config = dict(
    d_model=128,
    normalize_top_k=True,
    routed_scale=2.0,
    router_z_loss=0.001,
    init_std_router=0.0219,
    n_head=4,
    n_kv_head=4,
    norm_eps=1e-06,
    attn_scale=0.177,
    parallel_block=True,
    init_std_up=0.05,
    optimizer='muon_variant',
    weight_decay=0.052,
    decay_fraction=0.925,
    doc_mask=True,
)
Below are experts of layer 7 (counted from 0) of a mixture-of-experts language model. Rows are named router (the router's row for the expert), up (a neuron's input weights, with its number) and show model dimensions 0-127. Each number is 128 + 32 x the weight over its row's rms, rounded and kept within 0 to 255. Numbers have three digits each.
After each expert's rows: "mostly gets" lists some tokens that are sent to it at least half of the time. This comes from a sample of Wikipedia text that the model never trained on.

# expert 10
router:116141092138173122117093167129144103151110113126130091118118132091123168131087118142104113163159113120129138123139117161147179153167139190195151116198145111185158134124195160118147103093141112046099133122078095159137080108098182152126119141160141095176140142085073130171036103155054080164136185087121077093169171173133116134141156102142164119095179093118133130092107092104108084146136
up3:163097167090099089144149115135144035221147172107141059127139121106123143145134170106126062085128117140091101125114126156136119092103125119160166128134111084147149148140144180115141072132142116103178111159100085134091143172079211174170168088151124184112107149105117149098099145164119066116162184140122068082155149138119180147130125105125114098114096123088115174175135085123104146109171
up4:139129103100126173174140108097136109127131155124104200140140098116145136067128096155119081155199157197151136110080067149120174091112119076160144075126083161150152188110103103109121126144023150130061177105161167148132182116093164139132081142139174148122141177130131104196094115132105103135151129121116158095125152073139100101159107079123151131128073096160115097119077163095138136155115
up5:078142119154145091109089115164151098127159103100125133092165113108108178125089097073100154089124103126130162109097084136128127093163152119156183185120128178161147103064185144111147135119112096107149159083089174135129149146129134173165152151136173129137106150175111128147120113136152132080115115075148144183174156100092132161151104131186083102044100136111067115131085165090119189102022
up6:154173109094115158090151166126081115090065127132095119112105157099143156141093129163094094152176140182111066122154081148118130092155085108119161055141121083160120147138178148077126153093100096140084171112116150101161120119138164167174069134147190111135121187112069123184189141157146134191057102137143186105151163140086127119110147143130136094119169108160143125145102137060096154107166
mostly gets: "==\n", " \"", "'", ".\n\n", " |\n", "==\n\n"

# expert 69
router:110143127127127185158037163153180112151096150154156121151135105162068133116111150131086122129140084141139160133095158131105130105164149189137174124172156166175127118115172131119076098076148057112121165113094078148108093118074116179134116121181135098153140096081122064126116133140122105153149178073124139146173148156127116130118164111156218111112132048090165142126101117112091048136119
up1:100142091221174117105061157107103125111153107141148063173090150142097113064087108139137162179142120122149120165143129138148169159176144143180141112097162116127127126162125159187136076106055146153132175068091071173100125081136142138138115078122102143112167185153104099161133122147079144098130171091121118134123079117124075161134116160107117130169121062086122137169067095170122135104120
up2:114191132187141171132138123073145110123102110141111089138143148139109130147091141170110134117117133139098087105141123143149068127171177106137143200182147132163132108154153085164086166122110126070138139138086131129171145117132128069141121094165103080169127057135131188136107081195174123075163154110172222120081143144120146123114162093099127142055147133126188146118074133174104088088110
up3:124086114154182181115128129143165117073155133162120122111187135148120147119175156155102108163135143160093167103136145133142163102158146062123086139104109125116145121061137192137095149117069107113105109080093116130164185189136110109186128168128155120144133126065129078171160118075141146110155146139119162116128077148090148122123094019150179118081097123130135155115083093075108200119177
up4:124165124175097152163081090139181111091133142137113119130107164160138165120124124072126130174100121125135162176132141159153174124126142161101075120144114189189087116155163113131157175133140169148084127176118099130052204152173103138042164076118113147165177106049149096130070126103098100118130109093088080137113081138118169107170133091143130140085094140116113106111125097083122145187093
mostly gets: "ya", "ta", "ama", "ada", "ana", "na"

# expert 7
router:163138108167153124106101122122154085171126098107194111167143094142120098057092105057114113120139114120129139099166148140134168175141173134138151183162170137172153091111170146125127133095123101095124127130099089109097058157067125197156152069150162091201118087096133117160154135163093093178193135097116086095150163194134094125124129047170128122105140103116133124118102116168097120116180
up1:192085089170167108158146112164150121161107121169203122133121144188069109065104129108116124113129178145086126133161176165145153123142134139078190146112091125138144115125170195138165136132159089108190170107075107088083096098128158091173132117134149096143125143148117079172189132134105140113135097123146097178040102051109094092125140121135100073098098121129111069129105127116143142129096
up2:106104153138150077129084137090169070164132126160138099071174116138150146117104110136078107115141165157123092147136102134202085153100145100141083172139146153084142070121163172132143101046121098147104128157098086116093112133116159103129146117140136142097072077132131155129120141153136125097118112093138032100126189152209086118110171171136177128097156088107194154134141176131146204131134
up3:125145117146142108105118110120129172137141164133131079130123149120155082092071143093152128144113133182118094084162087148157153085089133160155136154099126121132163138121097115136142147095108202053143190127105144104200095130120143088182076125170138150183107099164151064161102143186126142033144076096089155095179106141129100132095142128161169140058135194105121111171177141131138096109155
up4:115144131098138172087126088176163140162129143158068104150066133121114131123114066163116123105163095183165130150158071147075094108120115115157068191138169150132124074107158102135096135145074168242156117114159128194165129126082114168142128106089140126095133100196091128151087119150097054147124150139120100135126167127110112131119119159092118073108088132133170156164090097166179130131119
mostly gets: " f", " ex", " F", "f", " cont", " ass"

# expert 40
router:112151113138139204161105182191131104121102094171178166119137080120084138136130165071122114166157038164125147134103161160110159143117127163189187120182136130135152083150143140102106127083136100118116134140087132170106119104104185136129145094174132058124147112146082114144101132138111096148145159111126107061154180219087099116114140112167170091107191096135172088155144107107098093133135
up3:124139138094113236145098080125093149042136116131084077116154144103155120142164167134120108162125132140144185092098166144072181136128127089108131126186125122170158145092102143148114127073147174150113086139155165122113124075080126153176133148122087126149127165132085181148116139089112132183085134109145094056129139164108105125197111072206135150083164109115132083131147146084147126139093
up4:114196159081079123126128078168163092122128084183162100140177066129127125164131087123200149114097083138142137110129188154110178141113088186135169155107113162153092163076165098191107095126095121106104156152128117153080135106104107171101175161092085111090116160102140072107092129130105133181123121169143155136159114107160095130109084128132139129069093141086198129129119117161161126074181
up5:103136134091153184073074123145171152108168100163179102142091129113098154139082100113059102212058169135138073093120158127153171158142174154146128078127096100111080108172160133153094120138139156123154175123172119110144122116093169200143122151208106105170078121139102102145142136096068152141102104104135138144105115157082073141123163134168073117144119071166137109103078105114124131130109
up6:130157117132114105129084185119155133181139098099189131087120133085150212136127094105149067155061157149123105162136147113190101119115094118102096148129146138084147180138119087106133148096123101168129149132126135159101053127116118139139097097145143157132101084104146097191145132115134155120128171076121196120138120194125192090085141114114107141174157095161128070150081100181213151181130
mostly gets: "|---|---|---|---", "78", "66", "000", "67", "186"

# expert 28
router:137177095143137156114112153145144086147115146183152174130183103132092126107100146073077096166149139158126113148145150164145156131157115159121098139136143174178175126128141151062121085077133120137105139168090127170113091127103143114144113125215152120164121088086084123148114151140123102182114129074126105035150126109096121105113120131196154053119114048104168128134137113151107038192112
up2:193155106201114140122133166125116152102102168178099161153111191102127102146163133070105163093101138138110154142167114091073121172133123149108167148155105143174147151173105116104180121174081096124169117137117133108137077147169121095116109106157124117141170153085183100134126163211115134174127156107123108077149041139067136118098136160111069077074093146126137072150143128147140069108158
up3:078172103108142184141110087113099134145105210129134119105096179110150125095106117126185125142125156139140098152124114172113144147100127143118123198098181116089134141097161145146135106123129093251119114080071118161099137105122129144162155161180059147113157171093127147167102141202132106194121135097103118094170124122085111143130141079145141151126085131128155175106129088048119125127071
up4:149143141162126169126147137126135142100123162129085118150106085120154052163077164085108109137114118139140172080119062127111144082182113125099099120151120147128123122143062112165099127138145061126123122157070112120132176139116134123121072099146124151164143155185152137096131213142132243136172090151097167124116143162125170121093104064092135113132207094087188124120060139138106104135111
up5:138125185124124090114055077145100161124139129119175109156132040140112122155152151155118111122136166165142150110139096100146109185120087122149132059161125152061110122154139155104095140136112139109175129116134106175172105168106189141105065123139102123167136119134189124166153098107169142123154121088135102086153122146152111081106127098077127107145187069117189108107150027149060146177110
mostly gets: "resident", "ator", "inister", " member", " House", " members"

# expert 70
router:112132091146183163130090127149183085165108124148165130166165079162105149084094166141122092139134096121118170134193149141140180095129152142156090161147155179140203146128174168070099094136145104069116180124085084149086125143083168174117134072118091098175125101139119103167105151148106124174213138061098115086139143151086117084077144123124152120083121108100109147124142075124108109146160
up1:197064120158122129114136102175158119109075093188194134199125140105180134103191130126138073102193106133154167154149169159091153129107129118111108197122086126094092149118183141059080146116149120097216103095161127138154094103140126165116146057167148114165068139151100148158143119088115150129141104093129119144155189144165093119134136134119118114102147161149118120148152121122136133052125
up2:164159108109109102132164123095109072120166147099136131118134068064129197099140127127126093125180035123082125145168168086127146193102130083168086144147078119110139122103092172161088181092095089150121101115092074133112136142143130143097104126099168098202137163123115177135157121188124196143170090108125063108149131121123082122093103127140140139123153091080100175182131121175150107129110
up3:135099135155180184118116160080189114141143137062075168092113079173129072162145135157117196080121132144128140089186106122180152081128135136109121095112169150157115151133090178102100131116175138151138159061110159136178149111102148167167111067093117149100154096170124090154125154117162085103127134067114108145129146139092192122150197130160131088074129135077146091133093078152122118107091
up4:112091168187126145068121142133116141145124160107137095148194085146140127132109108102089090069086105153146116107173101135186121157085133104123170184161127110084142153132205140105064133107089159134068144185085126126102134121095148185106140044161132100169170120171104107088124117121108124139156092136149096145126141141109184107111128148103222097080119113134083150127081137152095176088160
mostly gets: " b", " app", " tra", " B", " ref", "-b"

# expert 20
router:131178120152133106164096188178175094138118055169134193156134146097122111130118128137138134180115099174138115108106137187090131106111197154152161145170143160173134101132150133105109131107133086077133190087089116133108107113072186136112097097158191128109109103067130141179143167130119124153204175085124086064140170123141074159118129137148144082128118125132071172113105112101089075132156
up0:120100143153125177117081107203144104147056123154147118137129166105155096135074107111162173098163147180142128080134082175159160130076142127131135129157102117214091148123127127121149199088117148136127194118083147130107134154120130112112149110177185151115196091098153091115095095103084061087146084072149188110099120187134135173131141141119129115123111125163119111117110140117152088142041
up1:099119142173122102152106129119136119132146084129133154198163106120131190146153111145091136123123154083086186076204113172121141166137105100154097146190108100206126106104158122093046122161116068145108157107136084095071185128107138154143118146145100131096178137132117166139159198139177129092146156058129092135143139165175128116090150142106118145190064103112085114105135081126101131168115
up2:140117111113100142194078140143143114147131063187132078132100125120164161117114158128177101102137169153116169112147143172152101189101120174211182155160090153105115073169113139174096114065104122127152135180127155164177095123172131163140154053152120167156103087146119140133082052074102119129118136107078095136115110130156057146137091136144121093107133160179123096151121098111079124115094
up3:099093118183151100103102136103111121164136060130113131065108111148141091134150174112079129127173115183142145125144132122153122110149127140198086107121098072079117124146131108126095148122122120087104097087129109128123194231130185101116120098090147194112099134110138104111180174174140114107174061105109126086138144130159161162083135101174102077129174118142131131126204049143169157144145
mostly gets: "ol", ";\n", "em", "′", "_{", "\n"

# expert 72
router:139173133118140169188114117159140122160081116148179163143147121131092125132149109083137135135128091166137167132130133186085094096176153154166139142134127143134136106129119191090128138098182137106151150098114085135123129086154210159166142127175146093149083102094094084176109168160056066140153161079104085074188128148147129129080160057185166100135163099092134110078064115145136122161109
up1:139118121096115079130160106126171142104146130100098109120179115148128076177105126157102133130103077113167158114051165147114149172118142092199154101082107083149160128147168155134126117114166131159125185159168120089080140197134108163108117088177111120143174112197119132153031186155105090066156116167102142103120097127156107158118149129122119110160146138056126128179070067099139137140124
up2:179123100092121115127239135163156121207123103122104183108114097119092141104121101120105167120073105097103152146142143136087097167139193073130080138162099187103130095111137144160147050099172183104110073119136109154136104160121124131171128103125130121191138102146139176154113144159062160114159149111150056186151117076124157138111173097172130134115090125156074153110128131103125098139145
up3:104157172162091115075104142106125079136091140173114101182162149130128173122161138165118152163153096080120107110155186044094097112086153121085052136086138103087126183140144073162118152140145118097095080146151082167101112134105131151148116144105165114125134083077096120088201118140118112143148159157110125175072111118124197085109121200140121053141135127148111098141115160165127101144178
up4:166186171055111164147151076108147113133112086179110118093086109105089119116157141073194140165145108123150092090153130184110168133151152158161117154099170168139127149120143141202120077096163120126130159134087089099168132101169108116181120112127131112078104061153164067156091111158116130109141104100092099156086169109093116135090134051146136110076166111130127154127143047141152142175125
mostly gets: ");", ":", "):", ";", "ern", " –"

# expert 27
router:172143108143145152111107163161175102200123110139160102117149141146068145107113130084080100140202058164110158104163125162157139121152154151160099158175145111192161138154156155133045135126108098087129166148137088117125076144086152132114094118127176136151131136056134114138107103182086113132128192066109102102163166117108122068121160096130170090089133068098107152135066096102102096147138
up1:146113130107090175132108192116103157114111200133142105075185187105148108143102126121168106137088118154091124082118079162138152115143109102114147163161207140095158116146163107197126148079166145153151085137181146175162118148069156174071137144143155104152189135088130091167146124139103108126119144127135099077126138169105122095087073105083135054107153073132099177171097143109131114084158
up2:142109097127116114095140165106083155146128118131088206097063102154133083126158164078122146148155103079042118080130118111137088106109149137184105136186153168139123106162145138109160097148151135108112110116132078157092134116138103129109018158152220102137139065106108079100133091193140120108152110126127123047127124158088108144160136112157118166142153112156077166104132098110120144107178
up3:085112120158136178104183141162131096162107068139152131153155074118132149089188140161100062129134136153164100114149102121116113139186173089151094155163128129085137112166137166158084090138088168147122136136159066128162077166105106083158088122144142104111165133172185136160055117146075106098128146083165133090098181072114133121082091151088155174093185092107159123134073136137111090134166
up4:138141141179124180077084061123127104156182185132105153158155140130092110123136110163097065100147189100154100150042161172108140061134141160120134072124091082153141174077140121110180109163137133100088151078126097134077142089106094167100183163131169121121085156141138134136071113097116060214107137139127133120140139150118109118096104121126110125119136107134135189117082175125162135164109
mostly gets: "u", " I", "I", "i", "oci", " ==\n\n"

# expert 81
router:159118101141180120118133169126093097184110156143133108123137164106131186134149105090083153190161082154129170112145134153129149150130179134152145089193133155183130134140137154100113106111113126089115156093106131173065067093114181183110112053129165104178157101099073165155083131187062105158183165092070113096129146136083094084100161134171159078135142107144096128128093111122117135156166
up1:106108058136094100162092172089151095111091057166119168100100198157132084156147077080151140160157145113094191136102121131122138098073102142096145105113199067175138154133198134145109146069119135149097156111096160132152142128094170148154124124071151159095092118132100100133117151153134167169144115137141190139134137114087136145129142162142106140171156143142144150131061140182069087062102
up2:131139102129084129190128189121105081117136201144115110134113077072162132114160108124073154116185118137089095159092145138108165184155155118080121138098173124107127156147115174063140056082224082135141128109080076132105092122125102157130143144128126135182164161139137105103085064112092124186130103136144135165106178112144127121146115167133142150154167104177090101096130126114084148170182
up3:073170159099128132119089155121105156182042107116173157131166136139133111170091143152107156161138106165143206117182111124118107140124099149070131134116075125140096117100097166145144111104056106127072072104086126177120131140119149119108206147093161127111145169112144087180165156098172142030134113099168089147113106106142136096122153133111175153128151064169146136128086143121087126085165
up4:129085097168133133133114093103111179214135156121190140147151151061104179127128185157123193177144092124095137122146198146107114103117126166108119147155080145148117145164105142105078114096145138089071106094099112139128185101084099159077067099199100150159087103091136134174131114105072143066161151122111091164173090152123152130181128140145103132115172141115124148103102144095137148073097
mostly gets: " \"", " cre", " o", " '", "re", " occ"

# expert 88
router:174134090168112176152070132201146078143094120160133133142171081157151178097106149094100082152131073135123133109170123127118154139112159138176155101142146092149163137131177155122074166057073110137103163094057096121086093092108204163112144073157146097141139070136125089132126131122089088129146135102071094133159133180111133108117138090152195089079198115144156121121126127152099114142116
up1:113109103151145096160103224164111102194140116094131101105123122152186190098115112152146128086101087079172137101163111122142217168086136102158137120136155156117171096125141106150096186078119100126080118079118119145077103100135153087121159154112086118098130123121159170167149157087139170104165173176143122116149154194043100105114152094159155107132155105113121103137107097113100152118064
up2:103124091184148129176092141113165104108163122108101161072190164129149131116125116116182113118146080103073181129134169075097123144175119134148103127154143123095148141082131142142187099136155121082206118155046139124119108146118167191116156169085093094088108114158144147123132106155109153117128148137113076151156142131076140064115159127068133158079139091180157114206074091126125108161179
up3:100131073106138120122097167181102102147092133131172137123146102162142186089031097154152131103122090098142148125083184099137180098126155176156133096142137120090152110101158137110123137123162096124155098108115156145153208095122169132093122088227161143141143148191155084184157157097153106137132107137166120148088094112123151110199076129122132115084093089071122085081127143088119134115079
up4:162137073122142107105109141071153092095116157128143102135114133159090146084117113116146103113169124169181150138109159173108141103069186166157184103120088157089125138134186099188136121080144140167104127084069064168165064145151185095143094108164126107102197127184141145126133189160154141153093092109118082119124134095129145159084141077139134125115185119192104169147103149180079119128112
mostly gets: " t", "s", " T", " they", "-t", " They"

# expert 85
router:135136117146140138127105154121098106114147105192134133145155102122102145117117114087089135167122107127154220106132149184118132164126144160145134148154157130184157121126165182110128104103150113110110152116125122148110065139110154178151137134147188115205094106109061111149137150146066096169161203109072102065144127107112123109079147064217175133097134117105163142117021107131112104111155
up1:134109162107128177102170128107149158113115158165067129139119109094105135126121109075131119136117093181107148141076165154164184131096145151148113104170105136135090114083123086102147125124146089129125127103142147111142101146158160109171106127102153085153145162138142087081084120159053151115121075074093119084187190098160114125108157029193158142094167136165150151131044149160163162202140
up2:176085150151123153178133152147116153101087150108105090175173138130083132056111087150059061112165128097137100124161114103120118111088082131116060142100098124203194106082100166120119108135107132150126132156129188104169141152137121147132193114137194161138123094092143203168098143118076124171149116078113155138129104147109165191105146125119140114172102127059150154084137117109116101148081
up3:099134101116114101119054118117168125144099131132129138122137080191116103184124102158149091135127152205184138118159152174153175098149121171107148152093161112192100146158192105139057119124150160115149098141147114113134137156157109130077111132136126120111150124203100136087163119149149116185130138162188174076141122119127128087132130067134090114092101142071177133079122114173080030091116
up4:139116081144097132053139148095087143161192105097150132152128094161149104166101140172113128129135140140115091100131213110112133138177132129146119161104179155123176106137141125058137061153144087098105098106134128149128101137159116131125151169073172075160144106169139171113118084203144127158168137078093082066147100096109082185075129142161114076202116108104112086127162166146098108138109
mostly gets: "====", "-", "===", "—", "–", " -"

# expert 87
router:150147095169121159156077199107179079120111167148122159163176114144088148138099178130085080157187106166183141131120109144083140109138148170142176168131181173163141108103164126126130070045129124162100147104096126148072095115127134166074107064134148101139156108108108063181079114132111110143139185117085118123137185130147089122100130108158156125084145070143147088104101123143108094160161
up1:137156132148181115102217163084170111136139132108124126147139141148049103073088167121138216136114121100129145203137117104103142138106116132167141118100099177132097140099108175122152123067097116140110169148110106090073113083127194165105075081136148127095166170126150117161107131164134096103170154116128149124167081160096063136121127129169172125109175107161127143140058152115077098150183
up2:119090133163160112145142146110167130132114110105091111163116149121145126115157175131079114115150131126175113099137179131128107127196117109123113070092131107105181156165092113083141148053103150170084158064220135141116136162075175132128096114182102139150105107163104159164110149167100149190128116074109114149185180099188018093153135134112151104131104114087136157151156131081144113118097
up3:092110084113059162130132118098126081112125142142151129073105156115139126115111123125123146098115118176201106101065144138137109095092132144124135149172158132158119128141111108131182056084111123153189156144192108169135160067156163192165087185138078123140140127153097117114076142087122108150127180097109150107088125193143155106150117118155176045122211157140138110075112095077114140162137
up4:091117095136069169124191140132157137147133119153065141118145107132135144072061145096160115132124159217145135155122099174106151130083110128135132090142160105170088149120121172147104162165046078169106110100154099142133148122110105157101120049133165060196122087110130103183138131115097104131153138120079137104084112146121160159112107111088189102110137124135185082114163201147144150142174
mostly gets: "ot", "ys", "ots", "ans", "ott", "ones"

# expert 44
router:155114036179119144152072136122147115156068106133165137127173116116099122133125153122096137173164089173140103139139169154148134125181152153126141145197137196186111119106181150080137101027074123132087160150106111181077136138068141155124107098195169146190142106084026140148130137177091117148134125091098116083143153132107122146120154095123156113125136132123119120112096127144123128142118
up1:162097127118100064109184095108155105131071052137135132138105118127212112087147162064163103138119133157089099123107140135133118122158227131168101107080121139152100114078126192118180152109124116140135151166168162152133083105116195093094110152175150143129071101059124117128125129118150080158140154159139102118145151115167089107145200074112128105124111133139127110172134118102109097180191
up2:091189114134117143142045135130135113106086129117188128144142085107173148111096109096123134175160158122186150100106115165099157112130122128140113137139120124078102132086128127083137123067150194095165092163151095186133162102151220156092080087126142143123180154147103165155148138094095142050105120098133090070116156158144120163164088109118200153157126103121142175200109134172086129139138
up3:134140082142204119152092119122137132123147100155167112083120081188078170153039115108110175072108156140137140150121157125165097127084112119129162149156102161175150126148089146117145125146102116164049164104103130146089163107108082169145162112091117126147156067096134129130156109158163139079126126127106124132146116108114098122105171086109233064142114095085079173157192089137109165124097
up4:182138156164200081108090120102087156153111170176118086143197137080135110132144149128137062142165119113155138134103135170158104108136095191158155172115132184181128128071162150120153126120142106124124202143118096179141138149092135159066083124081168143110183104073135099144093132151128156126121191091185131068088112084133107065152066137127077133133103122147122119098138119088112150134112
mostly gets: "in", "un", "er", "oin", "omin", "lin"

# expert 46
router:104140122142110174219126195167135099156066146199125160106146108117089147132114168116082099125131112154142139129129126169098123137128175196196145125181170141156138121093175147105110108132146099112123114131097131192117095078127129139132067100150175124208141119046088114123080131151106087121158171107060088125128159139151110149128163098152174124072130057107142129129119117089122112132159
up1:124184167116088110101127103096176125176132099111143105124129067202120160147120158097142144137128097109128132154126147114139100164093089146143091156114183134144109111157135185111161113129100117185114147124100112184157111134119195135133152048131140136149191141062083104188118160059084099090154101150109162076108152096136122148112093159158064159093060165142176141076120095086168116139159
up2:137119080115101101178119130101162164099153197137102129149143126098166095185090096116143115145162133191143190132164117150095124122128096076156150128165108127080157134071131130190148122118080095118100071170101120127121108081160126131103137110130159148123108149135105132148187186196072088148162135125080169203129128134108111153064144141103129102115153088102147125090055111142094079194177
up3:132114171131151123138131164174092137048097081145087117101119134104111179122142114113108079153090143132207131117142157181156130192107135129117198125145184072094179150168114143134108151122098181130157132107059115134147156171129131139144077190139083159146158141143110108155078170139181155116092096093116111092071154185131138171111101084110166104152152096101113098136062108149113127109066
up4:148134151165118150162189143134176135121151134102113180130114076137105140084126159173048112135097086133123080149057163130160077085154119143190122141119135116123199104120119126111171150109157107107089122135082127149138142102143177140159102105098177153143151143045105125114190130176092128135139151127103049127117165112107163109064147160106087135143137081139183116151042176104106115163109
mostly gets: "k", "ik", "ak", "ok", "sk"

# expert 36
router:129159094162121161098118157167149112167103126175182187113139103113089132084130189057108086133145104112135141102146110165128132134177148130139127128164156191131169087121142126083114073079101109119113178153081096130130053133065127156151144164186196133153143099071079064156091142125146065197145130062107113126142160163135111127095111140138134097096161137096124125119097114184113133174138
up2:161103100144121135161134152098149183139145125145157124125144122119122133117133155153091131137114095156099105123107099204198084096137132081083140045099107168196119186150209148139095151151130135056127065090141135144129179096158124110151203141088150109160082091105111116154187128098105154161099134102135124112133111088118128099096179216127138149089170107152144123108069102155085133104135
up3:153089144221167130099097117111152138121132155115123140168100106145128205086118144148152142147186098127139126136154089186098137144132151112222154160166074156138207092092143104138062123117105151154147094125096093105083079119131124144135096157125106116135163090117143104046135104140121145185108220128137115174077172091096160166145152137119120116108128096106120103097126147125108060148124
up4:136106118167156137149170083219169082128125131131154145125114133170047126097094125090133098144154138103100111089125139144174126154150119179126092195173104120170133100175125127158116139087096103153068130122148110112130122131137188078139197188171127138085100066110177114053151174109129087119167132092080095150135116170176083094126094143102130084144171135181145119150159097094124110115134
up5:123117089086151144102110151159172131195158134149155037178081138101114132128093112130195099128143157192078132125088077173149186140164121102165186199131132107105085123125126164168082115114091133155099139145135133060133122094105129131138138139148144150127052131112102094128132150150151072144122143051073126117100171088161072100105142163141125159091175119090103118112081151166154122111118
mostly gets: "ter", "ist", " player", "resident", " back", " song"

# expert 78
router:141141077152159176134077172175126106117099146172170175134147076111120131084106093068085127165170012137092164080162135166140179167135167157155160128174126135156145099139126154104100102098162141139120130136106138162102108123100190131116095109190139116137157096118121108119059160133146114161171203115097119119152130201080139105067138110148138114092160114128176109086122125130086106138129
up1:150101132136184147205184122124105109185141177149179139139155111117161196113131067055158110141147131163115144139107104151119094113129182142159101121152101150032153099132191124126155144144082177090142111084121127148131091156100099142176136102160122113125176079155111131121071133111132119085166144083142109086162134144084128125044154088147082158107194168121116110081135142088124114138123
up2:151092114153160176120120113140166182162109116140089109162148121101071120136102119132153119092109116181115154089136145134112106164104159110149156113154166111114153074076185111197114114119166164151155111123106069109086116116084121219186122146152181090089156126156111121136092054128178112197094163169146174120148136106136146064139116144183154145087138136101166052110124100115165104171146
up3:166119115101127176130132121142120059049173134057110127129097125164166146161162139100149142144116181130116109111098157135152094136125137105146093167162133098145121104097100149065164086123117140084131150091160172106085146155165109095138120123121124180088115149074142146230127142165090173137115100058112145114114177176101097125102082167122143217144170101148132107112155058168159164123120
up4:168194138164177078129105138096104079135123181100079092105064119141179206114069128198123175153089133145108184158094076131162157159129142117120101168158108153116163118046096102115080146061146135102144198086151133085084143138110149072132143099172133137140137105162099148134082137074134124077173142124116102126147154130159147130168143111115163126122164131122138107131135173118093135088146
mostly gets: " year", " million", " century", " years", " day", " season"

# expert 42
router:161169085153119158208066122156143096139094125140180105140147110109155156096060157131124093094131069141167149049135141135150170140150143143154150150129164135162153139092191134128130104113114076108125155128124077180091124128081166193138149097112176091123092089100109109147123131147093113164161115105081133094205095167119105108097116068181161103107154155066102088125123059140120143141146
up3:059200126161116148208084083133137149150132161093147136117071128100112156178082076110122163127131127137105173092136091127202091162092124170095071102132180118119089180113084133138090142103112138144095108187128120127072136110142125105143109128132118098126083131184093116172118118163115137149117148155128164102211098111162131130161173111135143119152107077097085129131126111157045092161181
up4:152172087172129161151133103143131106114126109114138132172123078125155160184103130111132100141092103111106088109157125139149187124143082061176069156115144083140192154101130113161147112146161082121135201135151086128143093093098102135138075115095183103165146075104153136143113097120146092148146103174122149141139158214106142107147165043143204138130137142067110081158053136151094118146154
up5:139074149113127130113128137102209093221120164153131158047164129104148100084167180122147157113132042126149096131126142143201073118168163107164122145112074110059151102168169143090091117133092151123170146110111138149129155146129125134130187108104134102114100070093146089128104161105114176142149155067100064126155138121150127129104128137124124145162154149130155178135061145098128178095153
up6:171149123170144129085145077162084140102136101108113106138128092145096150134164116113122095103246099097102183119136107138163126140164165114127106157111111158099136126178120138123168167098187126162131165186099091164107154087060159075146113158110123105106127104103077142109150104159078117126106171087131040132107126144142069094123110136121137134096129121154209133203172133135107066103114
mostly gets: " t", " f", " d", " Sw", "-f", "-t"

# expert 60
router:157175112221171139154079165136147098171124106180123142148171101154101146107082153126118132149143118147166162110171136119137124122125163154188171089165134149172128139141139162109112125126104135056085147107100079145094074086093151146086166096127185061123095128120112082194121129207120127192178174079124102097134116083110108114130148104160126124075117128151123100072121072157093141112131
up3:127153064178150112143086092117106116172164161135096191097167114126117142137112113100116167141157097155166158110162150153093106106125125159166202127111069117152041146119126147097189057181126158119152184141122119145128139174123090152072131140157149078110142166106123105203106131126137131151120157123171123108148084074104126154082114092141144107072197104130152119130121152157138125077046
up4:195062123148156117060133078146113148139112152114164156102219205134168108092112111144133140155099158157126176064084138088115123123144143126150086095139141152166099142138139065140157092135173065171112171107141145200172086136082146146090130133111175079172098180134096166166160126190139130125145091143148113102121156123104105107060148121146142113135123094145165133135100110118098177142136
up5:140124120131150162156096100128082087121113188141135095136151129116150159115114094140112142136111149169125091081203088085152099138045113135138139141103122102166156135157143143146166116106123123135088169153106078118078116136077186154125153128108087107125139169134134070124104113181126133149169150098070067117118134149166097181182101057164152185127171143057207091089186161115108159112108
up6:161173083147175110105123155076141076042124156141139154119170133103111137102133092113103117136168046159131156183150092123139084132041118122179137151110153168103144133129120102142140110052096192117114123072139145103090150057152129087120058153099150121112150165118140142157134172146114133125141135090137103098121144045128164136094126127158178126095109184128118119150140104160137127183196
mostly gets: " un", " res", " s", " de", " De", " Res"

# expert 41
router:147155123138168119169138151165198079161087133159143123214155120164091157085088128086101154147102087150180153128151133141101159137122149147137172135161135160190154139145162119127108095107127117047133154073130107156119074147129133148156093126105180072180135123097125143150110150161090113164185157083077095112130113122086107078055144135170168103082119105135119143057109102160067101130145
up3:099117100168120140159165104135168136146117080067193109168113132106129060127087122096143143074095129183058181182138162102140078137112127184099146122158136140184163120093098135116106129078189074122116130164101099064140125077169163116091156143187143139146179137159113138106155171173111145074127127171120121097152202084136103124163097136084124130178153143124113080113161134131112137146091
up4:151073107094137117139115174146159142108068130104083202116121086072130153144167138094164156129098132146138095167125110152112126035135176117085148120128106204144120183147125185109112105119138155128084179097124111079117115111163104147138079157095107144123101139100149148169107147072082107115175159086127171129130129092083116152158116157170198136090051119163203101116122133147120147182126
up5:099115050129141101135131154114105127075137109170170137152123066135091138147184172096140157114116176085115107077118167137157167125097132178096134111149126141111118060114129147140061123139125179126120168188172122133164143124111128170166177124145182171121176127127144093126155147113119123087131185131155121137138091168176138062089151162190121097087096080130120153129131027112150095085073
up6:086139100103120084163161165116131183160132137112156098158063107142104132123070157129102133155148105136118166103160128198197158156146085180116144151128152119060159154082139153120165096149149121123138177169093148104140100117103122109123095139152156131183202147151129144117056116126170143118147139132176092075112180078190089127093109119122044120074144132155169119128192122134092096084142
mostly gets: " ad", " re", " Ad", " en", " trans", " dis"